config.yaml
num_hidden_layers: 16
hidden_size: 512
n_experts: 80
experts_per_token: 4
d_expert: 80
d_shared_expert: 0
hidden_act: "swiglu"
moe_layers: [0, 1, 2, 3, 4, 5, 6, 7, 8, 9, 10, 11, 12, 13, 14, 15]
router_score: "softmax"
normalize_top_k: false
routed_scale: 7.95
balance_loss: 0.0146
balance_bias: false
router_z_loss: 0.001
n_groups: 4
groups_per_token: 2
init_std_router: 0.0381
lr_router: 0.00036
num_attention_heads: 4
num_key_value_heads: 2
head_dim: 128
vocab_size: 32768
norm: "rmsnorm"
norm_place: "pre"
norm_eps: 1e-05
positions: "rope"
rope_theta: 10000.0
rope_fraction: 1.0
qk_norm: true
attn_scale: 0.0884
tie_word_embeddings: false
parallel_block: false
init: "uniform"
init_std_qkv: 0.0184
init_std_o: 0.0
init_std_up: 0.0184
init_std_down: 0.0
optimizer: "adamw"
learning_rate: 0.000911
beta1: 0.9
beta2: 0.99
weight_decay: 0.32
lr_head: 0.00681
warmup_steps: 259
schedule: "wsd"
decay_fraction: 0.75
decay_shape: "linear"
final_lr_fraction: 0.1
batch_tokens: 131072
max_seq_len: 1024
doc_mask: false
train_tokens: 1202000000
max_steps: 9171
dataset: "wikipedia_en"
Below are experts of layer 6 (counted from 0) of a mixture-of-experts language model. Rows are named router (the router's row for the expert), gate (a neuron's input weights, with its number), up (a neuron's input weights, with its number) and show model dimensions 0-63. Each number is 128 + 32 x the weight over its row's rms, rounded and kept within 0 to 255. Numbers have three digits each.
After each expert's rows: a language model's description of what the expert responds to. This comes from a sample of Wikipedia text that the model never trained on.

# expert 20
router:100109092162128061124077080130138091143084148069096164137100121102136191102179155133120114154175089097075127180127106122169151124128155123087112111107165079156090087141100144103166156179156127
gate0:114121064129116071127138119055102091130105108138097195156100222154127147151134116106120089186173100100059125123153128115168186126184155081100167134135122140140125148146109133115113101182130162
up0:132151172123161191106118098194152137158140131123176057115177040126137120100108143130132139061086149142155132142133110154068051106069084173158086121110162121097100112153160084135123152078123098
gate1:139127184158178077139189122140099177117126138137124143121167135144155160156190110103145138045125091100143082113143139113121193080105130126072148122154131194113137081127125177117115142149143180
up1:125113053069150116125132160168113158116104124103058083093076084122096124060080131114141098187094121146152149138113150119156070186160097127098162199138143069169138211118096128147122158096121151
Description: Film and TV vocabulary. Film and television words such as story, title, performance, episode, studio and producer, plus pipes and dashes in cast and episode lists.

# expert 42
router:137166102145108135149102091132080105107145130181125105132131118130148164096141126118081133141129144128108158100152106142159190074207114085150132079137138113064109121170142139129149111188178137
gate0:125143137123103097139110141094085107159217059179126102154146137187159192091159162185136137128073152133084100083157128149096139095146129077109188133119154159071087154139177189138070034156128164
up0:102075162079157146135130114179143074111100150078134163122121136120086043183131124160117129155195066107156185164109167150159116086115141107068165119166096155168112083139112088163138198126232049
gate1:146181087163193147143106119151148118172168108142078171122115218184119182123147096138190130153117159104149141099136079134174053112102106122103133152101094165114202101153219148095113139146172191
up1:124068138099061132106112118144066105065102138150142072101124169030126207141097198188090166127075070132116098141065144127113150145114098171100183125093146115166098125116146114150126110150144161
Description: Technical and architectural words. Words and suffixes from engineering, architecture and art descriptions, such as L-ocked, Car-b-uretor, facing and scenes, plus year pieces in ranges.

# expert 38
router:131133070154140094103083149086122121082111101166116153110079186147172086116134157121155115111119132166124105124114100135063193125081091114157198112085118149098156090124162103092094107132151135
gate0:139099110132130132145149104176148120080084186143096156099186127130132139136167090148200099162117131148153066099081161125122136112066132109128084147104157156117146123138192154096111157135092205
up0:116141133187141142176124130150150126130185122128163216118162099076161124172117148148129156143138114103164182120142100155130124149197132164081140113191061148181159120124085082131133134158141090
gate1:078138094122118082111075110149170123161140167167109104093167103135116180164121030085117111157155174134166136097135091073120153149062105119131142123091167099149111130121164129123153158091141113
up1:091183060104089064059184141140139151160085127137164050126126153210158166154096093069127118149117195184117100086144104110054177132128083106163149174172138136116139150137113074147117076090105136
Description: Sentence-final periods. Periods ending sentences or following no. abbreviations, plus articles the, a and an, and section heading ends.

# expert 61
router:106147077081184194106110107061086157054196072140131091123064118126109131139196167141108136143100120136075175142165140153116112113165134105083127163115096066090139114110075176090163070128146137
gate0:110141078098165166113083114159134095103172164090157139057115110156195158115159172117167113118185158112169135098070134125140110141132144068109147162158104152144098109109137130082174147108149150
up0:152158209127081134127161150104127146127164136125181117130160141125086109091077106169106133097147114175090116193149116090121151153130065149091146151092135106098117178128140185134123156130123096
gate1:074120112118174144052079117116086134154179083159170127113093097136130120138140078133111090132133120150150082118117131161113185112169097161115179102136095154128072075143159073066067087173103089
up1:100123099141122127149071115149133131099083136129137079121161127096189090087122150136143101101157143112132135120121120105089123150122133100118119192166139131125158100134092146164202138182156185
Description: Table rows and buildings. Markdown table separator rows and cell bars, plus building descriptions mentioning the ground floor and bays.

# expert 2
router:088165156100157137068136127122142095132156086080090137124147098134126144130123082125154145078065149178107112082115159105097198089193162114125153119135105159163132108102098184145106070114092138
gate0:149134130155150149147076099148126076142125103128115158126164187152189156110174141099131110157132093105108123104098120133114161129129219104122136113141144109133118097165143135125091138113119178
up0:086134106091122121081142107115138169127128125148130081125122076107066107127091140121101146116113169140105136181156122160150058121129040131105143147080096116148127125137146111103133153134164087
gate1:094125106153136134101087113122062093117170114161093134133150133156091131100159176125150065130189151171117113128174135138116186138129080089135107165115155095116147074141142103136149122108116130
up1:148151188151160116120089140034143130121178128148115150125162116138119147084136150124161093137146154163094124142183148123124163051107106127093096142098143101152164112127122125118199129108195161
Description: Romanized Asian name pieces. Pieces of East and South Asian personal names in cast lists, award tables and credits, such as Enli, Soon-shik, Dae-eun.

# expert 14
router:091134144157125118150147157076103103164077082084102141127202141103140150113141086156142133184189196109177090175205124122176106080187090141047171062114092149110150056184174138174101140144083108
gate0:141159165175116032102161091080153112109203129096139142129144125104169132121055147134173118127167120106079104088108114154144120131172145134073150141154111140132157089152131175119092093112198118
up0:154154192198088041091141132082154152117154104098151169160138168157136106068073139119163139116129118098102155128123143137141132112179195117077140133172112126095130117131132148148061107158182129
gate1:103129151060223120110162093104144052125195153095182070130163125110186128143088086151128113173132105098147145169115150133136081067137179133125169102126109165124059124128116136077038105123150154
up1:133112062076091147156172136131126192181122130120140201108115153181120090089105191112099131108127138166124128133092097114116117145128082127155071170095137096137164149149131144158202137097125156
Description: Release lines, table breaks. Released, Opened, began and launched heading discography and event entries, plus row-ending pipes, newlines and closing parentheses in tables.

# expert 16
router:125101109170123126096163099120125067183131098111180133077132132141092199087111162066096122172107145136146107103145122156084125108128119120163159136122179137158152145159159117101067134130150134
gate0:122162173135078073079059124202138063183127136123142079130158192136120091106158146096101145096134173105157126071130131129089166075089137139086104132128114149129121124133166122119077151138170136
up0:116106082116150172149120118162097125111091122113124135083120125035113070134209082096145122193125121179132146134131163154100194189093133093179137194149148127088084086127144113216108132156157117
gate1:114147049082174168115080104069091124176148125177158154061119162171163114074150139117126153115144242133117094104125148156133185070137142091141163115086169047075113093138129132119149128135148122
up1:161144091124118124144183147093169152199091147059151165146125143102158171161143153104155158137162079077132062151103161106104156143138074114101165143081139141212150156139115183113178133163121038
Description: Military service nouns. Nouns about military service, crews and transport after the or a, such as tour, army, soldiers, Squadron, passengers.

# expert 36
router:117161143173131120072060141079107161116138113181120145139064103097114116094098119078114136101076128095098116167156183151120132135138100126089142116106125097122162159142149074139102190094128165
gate0:099171095127150145128115093140145078096100144224115117104146122123109167098201110141104143181136189101140105149176100180133127096123137113094168131040150127124136106127136122153036133130096131
up0:113173139116074132102100128135150086072101148208126099116142130164098173122151088182126164173143209102140090155202104147126148110151151122090149087080160141147151128117160127163031115127100091
gate1:110108078139179088121151126133136077166094145098136054114187107196160133177136129144117147182196124149076129150119122124098205202139122138129114126135144157149154137146118108102118129171119093
up1:115137099117183148150099127121134157132076127104165134149132126162103090151111130076129099139084129132131153166160111120082113195074152151135133148147150084116124184142067099117168080133135125
Description: Abbreviation periods. Periods after Jr, Sr and Mr, plus States after United, cities such as Cardiff and Liverpool, and country names in sports rosters.

# expert 28
router:089114110148129111092114097166111167145174126147125171121098177160067102129135137143137130119145159100085117135096172164140178068076143135123181071132121078156172101175148165139144122162130114
gate0:082125134101109110128132126140145151018078092141149175078189196149130124140132105168119134170150143092104119152128100124103139129090120128148135099128155134111081111137094134101138175144112133
up0:119150138109077109134118142141134168045086097134169182084193204150118122143127111174113123138131164091121085147116099116109157155092137115142147104141172104105096130114070108136138143160102126
gate1:090192125162139133109135127076192100139154100138134103119131108112123178121148143139116100205178139120150127141194068115070143077178104063115123119098182143094126108152149161109100169161113126
up1:116144151177148125061112140127124150141180126153192115106119077098157146146134108122128135148152116181146127111132128114114135102227114108162156112114147143133204157112140145103146127178112115
Description: Name-medial pieces, sports tables. Middle pieces of names and words like Ty-res, A-res, Sy-m-ptoms, plus possessive 's, its and blank cells in sports tables.

# expert 54
router:139143151128124148108114081136062125170148108116063152133087121143164144132147135135202146125077145112149114125186140154203133082141183104135183126132118141159166116185088069119134140141181114
gate0:096110145078116115136171088151095118118153118189147150113130138222171083150154065110066176116097152107143156147110108169118123093187211072104162064118128151113151108148169176112091133169148195
up0:134183105119067194170122138109065127093178126117072123099099125165098113153116149126101099162143082154137208125115159108114126118149097147123150131096100156107121083139147132215149143116108132
gate1:116135114135171158158105119152097073150134098102129158108103142113130154140130222159198112179038193127125113041121115132134139127141072199121133119091132050068106132146138123134148133174152118
up1:135081127096159162112092136227094112165159148133140113139140126078128121178117059111097122153112162115157107162139105132171062105147127150195074096172145150119179100128126163065149178177145177
Description: Middle East, word endings. Middle Eastern country and group names, such as Egypt, Syrian and Shi-ite, plus Latin or foreign word endings and year digits.

# expert 43
router:140126096163186144125124144106207148173078129060131129109113121106154145166150177056128120217186092155149076142171127172132090109115110103117109121115148050167133109143149163116116097143108170
gate0:131124135099097163113144094199147143224108135175098192180109209131195128133111111101084082130131123125138178134151091128215127097141174134129155115103178127102072150131131201100124148118163176
up0:135123112159104114094127118094155122127084097121131163141155086103097170117089148131153107167142138097117151102129104158113103113068138158103240176104144121182142176111079096155148132156086116
gate1:114082172149109115104134132115116117086126130113072115112159092099163149161123142113122128141146113165145110165137113128090198162134186165177079153155139127112094152147153129143102068143056173
up1:093133123158134092109114152127128094135132123210142135169142136134115152141094176108169094144158105082108070144136114150041165130137108133110161112120112139157171066131115109149084102132163088
Description: Music releases and charts. Words in music articles about albums, bands, labels and charts, such as Records, Billboard, group, Gold, Vocals.

# expert 41
router:093152105080117078140133102137114124087137088147093188142115113143158119056140133069097135112186105134070092094187173171098053093101151125137194125087089143125109120162098148145112131153113124
gate0:136126140091112093088129107111114062215116137054131123125113111124149084116099140152125152136172121095123121123098110187115118127136109172105184068061127125133122085132120144124145155182195125
up0:134086112085119089128139131142155110146126119124094120120176084095106141119086145110109157156165088104123104107120107156106140083126125164099169078084099118075122130127103108113112120121148089
gate1:103109074082137093130160090111137121185140141109149168136086102189105144127177143141113099162115173143052116073106172136134102199076110124152094067117177059110127085172150058115136115085121126
up1:155139139163199164085097127143202159155128127165107094130094110172101080102118117157137138132121122109074136205120111152152059137095079064157099133124144146156103124125115133101159112098111132
Description: Spanish articles, un- prefix. Spanish articles in place names (Los Santos, El Salvador), and the prefix un after an opening parenthesis, as in unpublished.

# expert 39
router:153133137090155146128150099094150102144130085189129083128119116125077180151154085086144126130150110123135174114143134124175111129125015129116150085097111149106090117169152172150094107176086097
gate0:105174100177136131102123097171129074126149113159145150124125142169150146123215155109105113147164134088173157138169083151128148123079138057134158154076190116081080108156169056120106129162151103
up0:112077130083154102141111130074126151144109119086090108143143133097110122126047106133138130131100149157058104149089190142121089104167104168122117117149087128199156116132096186109132138124105163
gate1:096108135142138135139118086098098048143145107156151136110148107185110087125188132104083137113126149143161112200118163176137119107157116094124126118086133104064054128165067101182091160157184104
up1:136109177113159155166124135164134188108092160072096109132161088094133101141127128145198128147131143151133097082078133101090191150095072146137165143137110099122207145111135139109167121154091142
Description: Prepositions after verbs. Prepositions right after verbs, such as looking for, looked over and on a sled, plus name pieces like Cl-ack-mannanshire.

# expert 26
router:083041124091182128067130103138153107048094134114146112135151162156123109096100111119049119116128132097128103204145108146112133088132089126132140133086159102118076127174137161119123111181124204
gate0:119098153151206078151111087142138096099106125183162115111219081153105087144089115136107112085155156144180168169156180148135130215072122125090133102054185069143071094134141157158128086159130122
up0:138132164166119146116130117155205131092139163075133123163156140168187152118171166147179154120174154132154177160189153103102102082149109108097189085142115111142127118125133108151163141124071096
gate1:104141170102126128095140083153128097107074138099046126149115109135160113136128113126156114134181106160113101124092138214195135140100073093173106157087142144087145166170138163145134088104162180
up1:141103115154150163107108102156098104195132127092220116124174152175055174137131216186092112110104156111172121120145142080145148117186124093175173147148105105153075125123077089098105123133148115
Description: Biography infobox fields. Infobox and biography fields such as Parent(s), Born and Preceded, and year digits after 19 in birth dates, e.g. 1944.

# expert 52
router:131144143111137171085099092114134130136152089155053135119134142134128140148096165130093173086099088145135105149132129140200047081147063107166104160092115128115101111158172141108128121099131095
gate0:122148129168170167081110136088135155173150125122109124110135174148183132156094097128128102080040151116035182185118184162081139139073103117142075156118105121148118148142141144090174166171134175
up0:148119091113130117146126149115122138136114159114128106138168080113151116112129130171119090157147164164100113156116145158062136128104172062146036135141096112068151178115132128118144168183032159
gate1:118176147135130104148110086166136061161131081142134126157112116111149120096125070191142173116150169137165129142136128152183073112082074118118124121072099135143198154141137143140096176202181200
up1:122130121130207160157177131149121126138158151079141083102074106144149101150136105153146154157124133133142059141071077096139128140131129159127103103131115140141184187130100160067173173141133146
Description: Word-final suffix pieces. Final pieces completing nouns for roles and crafts, such as vigil-ante, barr-ister, sm-ithy, plus adjectives like Republican, federal, Catholic.

# expert 27
router:132230160093096138153128134055102098181131087114179163129151158117092138098172096113059145083126140164149091142163159165141165126150132130085157091097078149126119148187176091124082206091130108
gate0:134125137155078103147124110140091093133137131122092145123194174059154186153141164077123114109159126158051139174166183102163172132131099166158188159117185125147119130126110206109097143105141138
up0:123144109077104188138134110133095126090133142125150134133057146141150149124059125178139156042117119084211132172141191133103117176135099149141070091116210158137061098142130111083093107130137112
gate1:141145147165145051110083108116145079209156140119121150133154101136123144140111138111133132138131136133168174140068136161087065148123094178150106178107090109076171143143098145109094129062199107
up1:135153158164049103103135119090091099163119117152134117112111125182149076117149089185060144092159155118113108099108125127141130123199141142102104128145095138138018098123096100164087097147176182
Description: Event, website, compounds. Nouns like event, church and website, and inner pieces of compound names and URLs, such as town-of-gretna, Hämeenl-inn-anväylä and sheep-f-arm-ing.